config.yaml
num_hidden_layers: 8
hidden_size: 192
n_experts: 16
experts_per_token: 1
d_expert: 448
d_shared_expert: 0
hidden_act: "squared_relu"
moe_layers: [1, 3, 5, 7]
router_score: "sigmoid"
normalize_top_k: false
routed_scale: 2.0
balance_loss: 0.00533
balance_bias: false
init_std_router: 0.0263
lr_router: 0.000969
vocab_size: 30161
norm: "layernorm"
norm_eps: 1e-06
tie_word_embeddings: false
optimizer: "muon_variant"
learning_rate: 0.00225
beta1: 0.93
max_grad_norm: 2.0
batch_tokens: 65536
max_seq_len: 1024
train_tokens: 509300000
max_steps: 7772
dataset: "wikipedia_en"
Below are experts of layer 5 (counted from 0) of a mixture-of-experts language model. Rows are named router (the router's row for the expert), down (a neuron's output weights, with its number) and show model dimensions 0-191. Each number is 128 + 32 x the weight over its row's rms, rounded and kept within 0 to 255. Numbers have three digits each.
Before each expert's rows: "comes before" lists some tokens at least twice as common just after its tokens as in all text; "raises" lists some tokens whose logits its average output raises strongly, later layers aside. This comes from a sample of Wikipedia text that the model never trained on. Tokens count by the router's weight.

# expert 14
comes before: ":", "-", "\n", " /", " (", " •"
raises: "-", " ", " -"
router:162163138090136173109151119078143092160120091093098168184125116087136131194154139089141151101099102165077104116132124117092146139101159136113140131124168146118116097098109119093151088135069145097107086092099129153155127090172172099112091166126137091187197137107100098087090179094157077098164099133109142128046110145161103170108093115122176143140138164185160090134172115151089088100181061101171079138164119100094172154088175100169188150090129113129110137096182134153156156109131164147139144139133124102188133099094168102122135132183251140137151126078108111149107162122146137098
down10:130118137127100106137108057107125076104069126126104097204144071157089147162184136133138132173127162129170125092127168099104147133111127112100107099102132120118099107083124153089124163089143069179128159168087144225088141085137097087193130195128125131154093136116121124141140126152145137090164099129193064147098173131103087219138145149141106173122121152087166084161150138131156129108122112169134159156090168135130199108171083129130120147117172067146145087050145112145140105196134076127113122134135167047117165096104139107120128129122145125135073120127158100055177133146127106163
down11:128129120179174184079123090131063125150111126189148101126139110111121106108177124147154133118103166120155112114157075125110085108126170124144118102165111208141190120118166070119126140126159129156111128127167082142226052090128109137111150116144137094042129137167066105134174171173200158128143161097132154137077139122122127147082124099136204150126119068092133191104117113146139127131144130151135063128093095096112168143131141075092199137032100154140121097157105159123112109065128137160113132202116126138158132128150098157128175082049128137123132139128123100133086144143113114113
down12:152128149117178155165133122149137132122124141147123004142118136174132112120141115166084090109161107146159161128142120146183135125161125146109121143126077144143127136202118153123134127103087175109104071148128125133128159125049072122102078133087161082106101048092151150108143188125133158166116113099126110137128161142123147117129040103173094110058074137123110102152194158121149108105118112178122186100115108150094139139077127161116107086121127159115135129078039211156030155129108112141140165139123175174058178097127119116106090083107139133109109121150113123129153133095127187132
down13:149146166088077146145130056061165182086213109124123153117129164128122132129047153135148175087110136141128196084131141079118141129106128160149123158167145151102082114128141137175120147125154069133152109093108100111174118066175099149087091118131131123154132119145114168144130161110165132156120104104139186129121095144068107113142180124112139138151123138069125062095183120088179110203159107080135143091117128190107200110033100122100104127114164158132119102162106131166111135108111074178102120140117106152111149066094126157098119101147162146124129220117136127119188070110124109128
down14:128143145154078145047127144145137183113151145091106139191124092110104125161146112113121085109176131128186080153140133145152157104108148116125133118060123095150104128148157159115110156160160132031182128152135152106103184130050146133124140101138122147127100074126129144091150190146152122143103183147107110149164135135093117209146116124113188190076114055104184180122157078093161170136066133083078102113164126160119133207109164160076130143135193124110141114127106135103120145176176132176079165170083091124144078087121124164088131119112106143171134106152140154119137112088160107083
down15:111127122146147134140100147164124112132099095150185125128104168169123154127180126051099132188136120133149123106156139138128150140119154161058134188186117126103152084103062071100128110115120181137092189143100127132197154117074134114135139152164042127157117127175122091095101164127101142131152152123135131168123048097145179136125114088143131180133106123047167175078101092146206221136105136124094072136139122156188125094127120177173107136089131083131128128103156099208112118103181122136148152187096130147096145112111102112128111116143151124120076082199125116102154084158130132115
down16:129179127122128131149114096162106156130145129109126115159092112161142140121135083134124145179033232202115104076133192139127088130132179112130119138076165180136149130129122174113108129116141105116126146118154125145121109140140105115162149131147140153126139158089124109104116156188168142062120122129140159071169107118013125011145118127111079156189094126074069149175122167128144085163103082158119173116139152122140107128114083090166159123138154137142168108134129141116153081136155090053127170086125129133088105103123077134159079078104177140079160159124084098151107115112123162144
down17:116189097087140151163078079133088101097102140073125110157137153132133182198106107126093126179190105116110104137105128111137138159148190153131130097132111085121124085104082088197154133152097058164097158133130102137112131081098123108121091142146195130143179178139194052161149106124098128137133099084108124180158128123078125125092118112105153071088128146118154131199116175124180132111115149093177089118130135114085152140181129109156106085126150144164119129121199164084163171096158091064130123081072100201120152125134092123159116076140136147131118120138158069146092126175080160161
down18:089174113053105174144134165187125125049153125189104131106163170118127096092119155132147165107201113113153169100155106110153122161116125131087082168119118092084075146157126141119095107082127153117222145129160100126129213121147109141105086172150099093185100090103146104067163073177150134161124128160100162126142163122130112116156120034131113137130156124126073133112109142078134130152117134129162098158153059103174157149110128117143126128100091192107094140128122101133113162136133095187124111124109141113087120104187123112205130140202146209181103129112179113110117107122128124098
down19:143187110130082108075179110137095103118116118149101139138146119116139138165127146195091166180123171124086165146137110128139133127132116112164151141118142154078125085086110095183139140157124170106187137163150145151190139118160163085113143124155131097093076170114124087095109083178102158097124121091110140127126113089093074081121146078114127194140038118115056085123155155086119135131128128194170120129144144173152132080125124121140112075128119146136100106068131129099166044177093144160133169173189158075135109167117110188176166155214174134072101123121144117118122167116159065126
down20:165119157108135128145140128130117132125155196064124118110079104073138136142148130179118114186093115171135084167183113132091148039099150100112118074100080115124152097084180184088197124117122082142175176157083188193139171098157151132103114128084113101134116213135035105151152161114085164148105083179161132152152114147155127079092140117135157158135151145123102134206130051090132110164101107132175161144146136077126128118132139134171162080144130125145147132104109090129206152139119121096085133124128111093109175124171137120124128137106166132172122132131125155140164196102092137171
down21:128105175095133090090159114128156116149157133111143127104068192122146127120111114141196211128120115074074177125110086154087150093136122125126183141078136135063141136127103138131126112182145063146124108052162099125139127195071114086092159134173165121128129118154133051056130156103146129076147062170106125116106127100112102123126133165137148195137134129090121101117110123158117144144134166073102070102132180134110176161128175093041171170109141102163129118168100121092135140140170146168127201133156112135153177152129131189158148115129135134062086117151078080122168150120101121153
down22:130135110092160125149146190171120174080060064169157072213123133118091134110152115096110224163127105120117114146136134134115125096128140147149129101124130109120235127136096120117131127168137095125141135162084160147186174086109190126167124151166079088100179132132083122206090129124129136157194150083140101130130075164138080121149123086170134147211096127084128115157140172115090107156133132113067166121112138129216150134110126069154102103096133118093096142126129115110112157126130132143178217080081152133131150129119108138113114178172139123100138154105102156131082165124111110132
down23:126130161175096156187128180112119123123112108132070148119122062074134130155154176169133096167127171072140150146105054141110045117117113132094120118145107152142113087154146131133095080185157118134121201130149135040159145162156088134070089146113137219103223163114087189109131137132059092139097048109102111130219129101150135128134128158135138134115137129122077137107124123131190097103115141175160198125129162119106155083133151169128141146147178125150129169138116094069133131100134072153131095138121083153171128140140122108106172124125125161128141151123129158062144164126138152131
down24:116159108131128108094085134108117136097111149144092193142177122165099157176217170166144136178117132085162142074119176063091145206095110128102095114138168198134141150183132087127094100128128136121137146089075115118109136148113088151109156121120107131141162132101057135129054183105161057150112050135165116138113099156085164164116148176118109124123145152129091169108056135156132155185124147104082113119152179160127138093137191079138129104121112087121097145101137148185141128130100115128123112146157116128149073064161080142132159143125111085154128138148129091176140225090129084149
down25:103195105076190156124161127160125123134112196076149064116138109075130121144117129140114082091096152143092171174146135132166133025186094122123170138145158132145189130077082178117112150083126108083104158126142157125087117112134182152100135088206155119124127151177124160083100110108125135087137096140093079140088090135118142149113209081102122100151127104134156177112191097148155103132109089134051196134189169144084115109084143138077126076128117104180149144125116106136108153101151132139098076113160129142112130167149092133054113122137115131117098118114139176107138092157069125098

# expert 7
comes before: "–", ",", " |", ".", ")", "th"
raises: ",", ".", ".\n\n", ";", "^{["
router:146177107077100115139117153088166071152119141138132156156114135131143103129114109065156153141110116144103196126128096147106163131188114183158109178098172181172095133141129183133162152096141088149117080107101112157085107110172123140094146134075087079137111166159136149120076147056075101120188104157132164128129107154144097114156128130186109136073182075137077112098136152120081115141086117158151064161120082069124157136138135127153115144133102155114146189089163131102107161100165200119112140116161163148154178095113131102117119060226187134116116102113081064169093097108093143108
down17:097190132118198116227096157132126157148136101119157111137105109157120152121124146083147179073197122113140139162025120127174143173067157119194130190095133113114132169149095121148170103108149133068173090080091153107138148114112128122139121117107110151094159092160135143122096139185157117114116126137115092104084133134120183129123112105122145126103122144136110103068111087118154179138112167185074114125140088108119119103126143176111132113151127129151155131193086194181158106135159132135114157136119118103126081096124106143116064128116163091138113121146146131052000108075091112140
down18:082119104128128127154098117147121115075115142139138144122124120120104134136122153144070159008169177128127153119048179116144101088128195122128160088127162156161148180151051068103097110112084133133118171053155160170135157128186112150118049146203150191138171130130150114113120151155122154146084159120124156139089121124164133083162140091123160146142140138155105135183119150072098120113130146115124123105129148115146159137070117166194099169083170205068064155120136142112168150133140134149061133110104191099115132090075123137113098134129106155102186146100128107105114166138088121123
down19:140161202100112162136134153142086145063186141160155179123163079143076125110141136205149130105145159100165119152124154065122098149131137098112162178126118129157160163116147082116210136121133136122121097061109121099070124129189167166123106124135139172105069137122151088100129115030175095126097045137112125188117144131104132129155145134116112127070148142137101135124193128107200123203127098164044101125097137129117118086135142122065068127113121146095151125148124126126150119124169148187130154117127122164129097124130133134152138135175062130126110160169094157110130159042105080114
down20:136104132114135072110133123154135131160122150094179175117115152102123106157153160122123145119131151155149136160150125142155074091131135103067136158188129100150124156144150124105138140134127108149113112109158109132147190184214141082075071207195201132117115074128072168120122079136118078188129170112110064157115144171161128125122129129074108107090137093077196134086042089117144122119148140076114097127108118103153168165156052142145127131169134202110161183162058156071147126099141125133106127146112058125120116105135165128113132166083089126096127116102150154156157191108108107092
down21:141135112093178155134124121121082115151155136167096115143143112110179118136129141106127161148142128102141164134160151129119140153137121174127132134130102151158080095077063129119176097069161174151153094137114112149071057066067106148160145104176149185126112095139067162098140131118101145143125126053124163114115123091112173129104157126087164082174102119180160173140129117144128095147139140129196127178124103062149178132149111076179089120095129130073125107118139162140109035130127092125203130075168082062091135107201130102157109100119097133182127132128083096110130140122034084171
down22:162168115097148128170165088130120156183106130133160099119078166113146073198108174069104120127128140071116109140143140174122134193166122111139114136102168081094109187091118133138107173105173165124109167147164131111105149124107146155134133119108064125088087115149117098174138148166156076172148107119115101145120136048128091121057097180142104135114181073129141079215031142099124111104158151146153138221154149095183089105107111132126163164128148116102113141144097109118112147156142156147153178154073106137111084130128130136154121138117155144128129099084097180132065086159089073177
down23:041138128142207224154157126140109126091141029131120150120120121128142127151098131107132176052168127121130127086140090063131108121153111134114126090094147107153213059123077120150108132144190169142168111171171119147134171125129156156118122167104086114179214119189115084104128157173166142183125079139066117113095112153122127114123117137145099110155104113099114125162137126131129157146117153133123155139128143135133193109119151081135103158127146120142182160129137100143087129110148170160114144114102126150127175126139071111086103148105107071169126169132192113179129074045106169111
down24:153100155085115137121029107075138068173138104139145141110174134136107081190140136129136060175068034156175123104158176129182080140167134156175128117098140121088164112117083146079124078109140156163064167189107114118074117109122132168181160113138151084172101158133129130109161048119111144146128118130129141136129102180114139116104118114145110147223125115144134123095116118138116154125120167138172198111164149099124109091151129103108083127174125135114125062114114178110128122134133161152121206143127128111120132190105121163103171175153128154173060122180100102101138096168123136132
down25:201057130132113118188048132189152084140162186076129137115141128117162111099050094181126082118147150171138101125115169153046089120124174180165135137090099144085183118143113127140156109138191137153125142127130143128177161167217154143145189109140145152104095114110117122101137115116067128143108136143111144132077143110194112109156127101116171165086173125094129208111145132162127163212122096120109081128172128103123123181175104137130144130118156087139116104094157140142127095110132078132131156099111126128180096123111146149175181082128129129145075127096134065135116124115178082097
down26:050180183123108178093121118090171129114114162148135224138079168125120096133096121150111144138073124107166144175149149160091068128129149106138153169109166050138154109153123136081125157120081184124132129130143080132171125161088151135090137129169114097158132130141084124145169158145078175074135126147035150147183126099113176148100119115110141128139141087162101137095124047165111122088142131123127112088090197109136089106109101179167122117151144165092069137139166129178146205147132150117121138138138128145150118084142116143091100130112086212150086157124153139112183103117048117127
down27:082105084113126125125147118164130107057095089116153140152130134138134061152204158141080084177201135141129083153180140159115087175117127168042181107089208100143141100163168051103105054126115159150110153118109143097080086129132125152186120128165162112100145127133172078121165116136151148117094117096158157126125151109162094109165131122209096139078150113146126135084114127140126136152101175139191129110132191127106111129095163092150113093176150124104120060175129167099110094149124097131158124128135151140161192136106129079156128149119109150107099128122080198071167103129090156107
down28:139159140133123133119087052096138113108130146198116095121141127194233118136139109134137190140078109165151121113117090101119138124168118179187188144094110100089128113105151145150101148125243195118115159105108115126123160132159116114111120093127131129140130108073146095134056190137102090094129127119107147093115108157155137124093134163146112143150107093181124127157120154138204154127057142135107156118165104115144170191170083118098077133155130083124094169140106094093126121132153135126105137145080107160137186081136197139107115106140128151167130175086093197095077139088127143057
down29:112116114168123097126116132142158163188129133132105069066163135156138115146065140055143120134140150139141080125125135139116159116060154119197096145127135164126156225086191153138146131148129129068123127101169127096122188088129152123132110106147037111140118108120138159099132126096205164129142075091096140082138127164129127131118105087100111167255152116110114103079093117128122156151071121142148171082140072136113096126195135097122114087155127084145108144139119167083119140146114136175121086120155148120197177118156164177107144116129095098196127133073133125120137145142102099103
down30:198093123163136077097103063154093160113140092073146089103104081045126130091102183121128153054151146126124174121112119134142129185145129074163119175157139157111102123119164108136144120174101139153090140188126114158036102099114085142118097105127170129108149158138137144160091122112151137162093136151123177126157057117124105104118088064169146122081133062094128169167128138137152056163163116119116150127158110097210133112140129136135139158136146092126127095141072161130114142066150171080132125146064225123109103141113121167163153098160131128153190141113093072119159158103136151140
down31:180105175158127114102205153120044107140123118103152207127123132163151186080158098155163147147131117119107143084155164128030113073117105140194178177147166128125145168088103150083153107129134098123153122124126113123132137153110121095133182119052127119151110135064109116131118117145146159129254073102138141155150143135134092087133069139128137129127073092120135129160110125139189118161142110111148086183113171109147088123181130072150118123173114129127159140119083166134085102127101106131102164131117124042160164083099135112153130128131061077116182138113139124120133132125187089126
down32:103116128079110109118177127134118108133076135077081218121116142140083102107125131171187080134173120136178140134163107115133126079122115090135116132180173143054091152103111138069052128110147157169123121162129139116137123128116188126145182185130125129088069166053109153098133164151104168171118146126166135148094126101141148167135143088155082140094132144179138151093087159199187108155085164138162144156146093142067127149136133101147110130154182131123097142127163100076149141163108176103122134116140118164078145034127160115062135130095130054106109096120121130115145133135218161123

# expert 5
comes before: "201", "1", "200", "0", "2", "202"
raises: "2", "3", "20", "5", "25", "10"
router:153181145082131133086095158075172115118154088157136149173132137064097165144177100129178149129091089159098150138140098093135151104146109158161127176114177162129080130083130137094167138110098124099111088095076119160118144128138174083142120182138109117154171130084098147095064169090125106095159071182088126087138166112170096178122115148164094136118150159182122135081154121089097084114181064114154083091162130080075182147115154127146122179134114150120121165125149087117112159094133224166093110130147148108165174087081129088111144161116221146117154123165146092147118144115075122094
down13:146133143101136126128056092103129026139160104136111113145122146130119164162086135154187091123118110123140122121094106087124139109148180109145152113162201098166094135141058096076094105098154114136120122152083151132116120087169122136174143163138126154206114048109107140120117078124091127125123130126069138000112137145070081102158098102159164130048107173179075128132140129163088066106130123141153116128191087144175136134173110136132128160199129125153140127134151153134104108117067109153138127132162104152135114175147102193114048123130150102095113107157105098109146146136146104156
down14:084149125122101117138099111112093150125131133094165131190149161142181144121146143123146155033157108135103154140162129104066122132118150104182060095128129134119167138147126049107137133126128132152130155147098127130103145046143122173209170134146141119126087120172107079155133113060057067082142134185129120174131124135169125129102134121128077186178056120087143129119140098186135153100143166122168147122087129144162124076152116102097126164137099120080132138130109076137142128104151158136100094122111011121084156089146140147162139121180122107218111094124056114098139130150134148078
down15:116117159122078088128126125127151199127115169171094130115169124106144096107155121139158136156140176143131121125136125115125105050124107141113177205187097127073113099117185112096103167125156090127160135168104154118062123101154152168190132118163162127173152118156132082156088180109083109154062052129071134034080134141153136126162125147141146175187147104133152093114146135121089076119119133168151118051126089111101108129134159106120158099142120122143120112129138094114066168141086168134064119155156132103220118155131151125130132220124094094167134089137106196140111102144102160113
down16:115071148114150081107059082108130089101163148138097199176136143140126095141062176140118126104128161039122121063102112165128132140135138112143115140073158189139147107119159105062129124084069134138162111166101129083130116121128180076092129101132169131099140147134088123140120151122156135098150154082157109140121115103151116136114047126185127144119174139198121139158153140167148139126154117105164112152143110117195183115120108107148094159120154133140179062119156071086124129173133103183115117128169101126157144150166188089133191070123150123120060105142137193130206139104162116062
down17:140096181101110171112151088116131165151156159129187195119188128147138215125116118100153116136150131105198083126130159129105100099085115129101132123148123069110126165112143091145096109176104163186109075077100164123106084139159153160183162098116069157139127113113130121130093095092191120133125153109122084164139171068090132110135088125112121088096085099149114152154094102131141086093141128162169138195188142139107067081134118202075131113154117110116094073067124124140153113100196147089096127165107132128160075109187154153161077077106148115118124119138146122111167157141163156206
down18:129112093114114201144186123137105158111115149128162104133108182083083124069099131117144157121122178148166104158114079169102132130114139073111176113116177153096136111129125107098095087151126122174184151188149164179078148150121103126141112103154143132119122059122152149165122116138096112131074093125136136147111173131075160093121135097111151135079086112168145150122158107115082106066084098123146085166191146072125125155079113104130090168099133131090108167137056164191128057135097138126149174061161131218111072180134119104105098132160113114115079161130134087186124183093163132185
down19:124105154158099116160079127156177137112130174079131117129073153175110114101139161131094088158139188166176126102131128124142151157071160111094138167139221118140141140090105026106132138064118071118213159162101189153125128103104188109055143147132136069185131157140113179127180134104129103127092155162134134149120135135163152130076097093055113159176120119135073136115165079095113164109140147137115116091139104131128117131115142145121118126099091106153093126160096188157173167103113120165155128187122180099171134169130148145137129058091114113143114095131177108107116179112111168061
down20:056182148098118157184099097137107127065102112187152121131145189149125134061138145093114143116140142148172056135147120089110158116087103197148073124117075087147118113156126118137192102147134145180150121136170134099132099129176141135125120132132181118131128169155147094139135172069130079111125131126062043159176152186176154204154111151083076135129094163129172135103133134125133108128175095143134146170155127126172122142073163139110122118089154188114135110107141116175088105093079120138111130153136117114137103123076121191094127082056128154167157102151109132087109085214131141094
down21:124118131066093105156121105150106099178148157086117099144136132139100116188089089121115102125120221143083130165145108067164128114130124141129114124129147154133131123109134200122131051105107123173150154177147101133153137135092127145130173134125078150087098131184098123077194129080133087101168179105166121117126175175065133051150089118150103180122135133108133157124151141110158206146105147077078092162093139116128136142061160101160107146134158099098138132083122107110108140089135159169188076182163142149092116125155106164164120107153148111099068057140138139083206079143190133127
down22:128162136103132120147133083111197093111102171178108072060095094140143117136109148103154127117128104122137115134146153124124127167087172124142106103118153155122119148185132174182124147138139232101140136128128122169148122090077092139099056097128116131121056126145144075139183120172128121095103118108099117123188179137159140168174088116109089103127108078073113130104128133052124179150152137111116140051138130121096139215120117224100180117128138130152146027057125097122097146109168183127148101150100147178107157146162141108177136130150099148114119111129125200100161138133128102136
down23:139137130130131180113069056161182134170149143137170104112117106106137152109124056147133087119151168144028128107150119148115103127135169154186148142111171125142132168153120098123128141111136131103113103121173093092175148173161131111163065168152208053126143148154124126198100227131149123097161096083109136099129127129116056125129124118120115085176103077114136106091115143156123129120047113153177187094134076181111144123164186142119131076146143133121157157109116076178156163114139156139088133127093147133145188061064134151127125131090108154138159133119192110103113091110127111130
down24:127199128134129165154156164143122121120169099175148113134192127086116117125164128052103129157137108164130069127097127170128093169133089132121172123135116107119165152176145118115107137076106179185117165151117139156125104177140098102118114136054134121090120137123109116120163119089137065113085148118138155157124128142143114077087140132102158087242119206082182169059104168085137181172140163110120072067108153127130128102171111136084130126141114129133159179097073125102093128136089164125129143133059181145156150109117099168132129056182103131111115153125166078146107114096052101149
down25:148127156130148138083098122174122125092151160062128092124161118005122169141143120107116121161157112154159105115125121164190162137064111129109109124080081124122152110079127161126128150132118180110168123099164144115129108157166143166201105093147137171125160100128073117135146119178111147119098156151139161134087083112168136123121128127133135143138010124139198107148131162163068103123103163131088099138167188139147142141087072127147136108077183105140142126052142039108114136185159124163178083122145092102128134132107148193136119218093128124100134148117124129128093137100107150075
down26:092105145089119155153124124117096201121177161099127176172120132129124134167055122117108143051159125132128091098145073115102131162129166097072155060102155087133179174087098134112118149143149124101140073195105138110108082127176167157070110146181138132097171109206104145141133179127118123096103112137126150160112127068128110132127112127113131120104098172162123173181067132197156145182121093113142086128155163153166123129126108016130162150115132127082156091160109142109117079101146129157117169185180133120126150151129090151132133067126058104124063124095115129128159122100183110098
down27:146188117103114136120144062110103100071114073178103113044104146077136106134098126150072125162120104083166085095116113148130065167184141125125112124074170102093095132151161131155210117131105129117127147183115153124093147111179135167168088110140141150113116088175156116143087112093136176132137174124210150106124129137137121157122064161089164168156128125136119127097132132168082171157169146129192080126127100141100147159116144160156084111112085138128167148072180096065089166134151201163125160140105126124137136139143184084151168141103117174121114114116137221101161092159149101171
down28:115148025123160138117089098193104141146052118134127145098096125134144079143108143094125130117112094067098112031095130110091136120153148150122168141148138116151157087124104117137160102136165193080127167050172101114160129134175137139114070093124101093166115158161126176170180125150128119143156115100170086164173100183130147063077139090097124138174156161130108072132103078106127128166123135187149226164147128173133141117124085138093140123147097152160071074127121123136146137130153134151162117105146111134169166168169162129120124141117157201123104139184121105133104070184102124133

# expert 13
comes before: "|", "-", "==", "The", "===", "In"
raises: "-", "A", "B", "C", "P", "S"
router:141181151091129152104118152048143125127132089157132138173142119070129166185154114148139161141114095160068186116108146083157125163115135145139142155107221169141128105118144136091155145121103132076104110098130113143133136123154169117105118114146086152172159151109078148096112126068138107068168076145137110079132182075121126159111133132161115087155142129163125119121147151136112077141108087135156080131165160089087176147079160152144107146117113112125092164111188083097140158066113183170120098129147090113145160093083102086094133137173255172133134144127130096129119186112074180111
down5:109192123135088058057100123134141103138125179151113125104119140086122152150126095170112105143142113128128126138159126149187109127151197134162134084155109107128056117145102109144130138130154180070147158192165154023076121047120120158098097142100085103129151164131126192103140151090168147073136114090124140142114129129101179095127103105093125072083067171145147080154146137146153160169128130126155113122087144101077135141107181137105119112135111131102068109107112076090167141194109112174109124122101137152146137191128207149138083096082154147184178131102118137087163057136138135146
down6:143069068152076138124154071156124143084152151142176226182086112100116122062132134090173189135100186165125135080127118140153119112107128174147129106145155133126112193147141134158208148138128080121091108119138162120127176132146092148131140136094108104109077126125059167095107155124108125124125101155137137097118113114138122159103123123134062133222236077142176118110131077133116148036109066125088090123126120119134172107093104133173149129082172147147147155167157116149176113125146100088093116074159155112131138112094138109164116122118149152128162114193069097156107147131111129129
down7:138133120127135169122140179138129104124127132117064097147075111099103135061105102175107091102128182193087116115108153096138179128177113118071123126138136092140080088090124128122081136135148092168125110110099167117094124183124156159093184124118116115118117085112118106118154119142128118093190132127193129091172178131138086115141131184146111150109227183158185109092094178161126162144124122127115202169116127133125151152198103124086186168105109151111125156075133120126134107065128143110135098044128130048160069102135148147043126123128150205106150121137175110135148122079149129090
down8:147104134125140092122179216114113167151098092145147162154165156103189072160157132136120130108103077124125115055114115137105115169139157047120125113132094110169119149158117119116129063116131177149143130124087109204128118098081171054177136134126087119178189160105115147119143153141141085149050111131104155064145137126146150103100140123184179104102143092139059115171084192127144158060149131106145148143204135147162120118125191106059138180065142140106135154111094138102107122196136119123105168180166106121147134107127149101137095134112125131130100120140144102210157150161109135131
down9:180136111097147121095117116089085149139138126188163134208146129109097104050106170132122091113132109090098080129115145104133144175141114122140135099144197073148185145141123148118110131119133138101093105139069145133132154136195145133126150165114153081114137126081186124118121193155128160144146096123174143091153126073077111070182127107085087171086120103113202121117108132059156141135126135136066129088137173188101083099157141166148142144178167124108115157111193127103145186113101124142178117144189124082133117133149131096070143071148061158148161116202153060173126137132147104101
down10:120186124176125169147155091133118213130111089125123078110123096148118118146101147129142103128045139129071121149133134087053127118114134121121072107107119117132160135105111134158110150135156232142162165128122111079140152139116105154161220043101133178108154133105168131131088146145072136109080156126130138126135143180136149110090171089168111133100182079099110153134118120135081104121154154108093114135114136144086100148190151147131130149124112147171155125155133082095141100104173099222093130099125081124139140080163148119067199137155121112092061092130167200100100119062106126153
down11:146119106136106133130131187102128103108164126116104128084154191124027062147083088151068134134185157122123118164125129131128150148091116123131219106130169161097130107172088079133126192159096201057113107140171110148111145128091138132114100127125130101121099113136102143097126128096131130078215156029113128130106074114129160137120114132139155066145146154119154149160129119099111086154121061113102151145136067137134105147183112136147140143147135051180142130167075118083156105130119115130143137087135111206089082148124129140128139084128094101071185183122128110123188109157080112126
down12:131117128117129114128114139099121171163079158135118116109160123080080121166128110131151126125167193150084146128104118134135136101139059194122198113117234086149132129121071118167071149126110176146117128126092122172137179122043124183153066085131117044148102118146099130117173103128128116118177122171119150051136120151138085121120117133092115124217184155172126143086163179117176122130214092136127107111140153127131141127163176118085199166150126122127138144155127058098134091127130136100112144134105167067127110111130156066173112109113154127145118118121130119079111118158086094066
down13:122145105098145145091081139143133157137090071065111115079072164173123127179108113140109083144143148117132158158155090087090137117145109042092119114133013119116205173119092178094165174108142092157158122103105112171068111127169162118178118159102042131065182113105124164113149119131132101128106115149120102124110128166170147124102084193128111186133127180115138222164141107143138148145128150140060159167129100147163088085100138140173115158115130106146151108113081074136118068105133090130115110212143147112158137143138110161123127082166099089128139133136130141165125141147095128134
down14:100137139202055113193152143105123103068130133121116100196108068130156119114128123154157121146111165157121114111160150112175104127135125140102103122136132129231112138142133119129152105126100103088090128141158113120106092149098113167128121140075154124068141140164091058154171135149141156114158143117160101163093110130158194126134134177089113150206139132163129116178141129200167102095110139112140070122161147107143122127095141075111059125117125125168126104122153103148100129181093123029132169177126186086202107066127065104159182065130138160151144147113145120107123046137144121118
down15:184132068178150127101173101114151190127065131154122151127088123126104162096122073117133117138119156090171153138067132138128195155120143160097152130084126097137142105083139112213081117153146152147115154131092107176115130123141122127081149116101160058110065160190130145124146154151139217127072137139180110109119124131149143089138148165075093107111122101122199149122155128156138084129204070083097094127070119114130090137045092171147149106131173144186126154080107098137145183112125086128111137112130105138104127114126155128160193076113130084107127094162130085196126087116157086098
down16:181059097128152168134143177150183177131077132081146131146165084188094140115094148128131052133107172145114157127169169096139138140059137162126127116160166117127194157116167127188083176119110190032099084205132094085140106143120131130110136143096070087137123094074120090129120160125152153174128164142078179116148172213161097103101119110092139134111103145181121119149198198108110071099102166106111107133094133094123134064122127114083148140154122143162102074124146136123128137090100132112156072134165138171102125143124151140190103111122129155109111126088143142119129163122116123114
down17:064133114046098122134149204117174112125107149073115118096098129100143098213148107145204095107160116100091193098119117091136092116141169030121126132108113121135128082076122130175136165140126109123162115093150113075123115093144134143158126146157122148125160174199154183087136126126156122127125118131121112223135112180110105110088173039161129121130182097118114159190130116063120164147128129120086155126063083077070107150128110156093192126109137081128136084097142111125148078105160140138099071098116126086132109116113136159131126117171137134168137161097111084109163124128113147097
down18:126113141137140045134116109145166127072181125156108130074126111093120122111108108126115150096131124128179119114062081159136090153203136149139070137159043130145115081148136150112073119152121118137164157155162142095169163130089149118183095127103176134134080084126053127107133171139118137128184123141127104148162136113148130143072123154115129138103110137130090148090121144120161124136142171154121221129115187112108185169165117174074117090160113107167112050095141130123103070196179145114133126126131099125145130121144157051166148150145096077112129129096087119238079125141062141124
down19:100141158090157148127108128110142177128044151126136015065145137149164172115178074114097134110133127178037114157139108064133177187115101137129159204127148127117158190151182147150188121144112136123155073149129147129131104188142102115145135115150076116132115169183125065117076104127194118109084145127118178131126124126172139143119098154088086109179112123186115121143133099105087136114091078141130082128133139127127089107184128111091099120163160119126170151112122061151129108136130167154146123100098081121064105128106090191158118128144127113177128120138121100182105168181110089110
down20:108101115148134137124105159090150167115101105135109035087091082095165135133150054169146071183116125141133092166163143086099168149122130119171119122162117180122183095101125138142125161105085210162163193168124134093138175145122099153165161128098091192146086135122093087111051106124097140131115165158120091027063152145186126175123137100148121119139166121130128165120123120105126081130124183152126189107117137101114154145076163073087126135098097128093148148128134080194130103163073114145076141090121130118125171163097112165118151177118180123130115140054102140153116121124158139124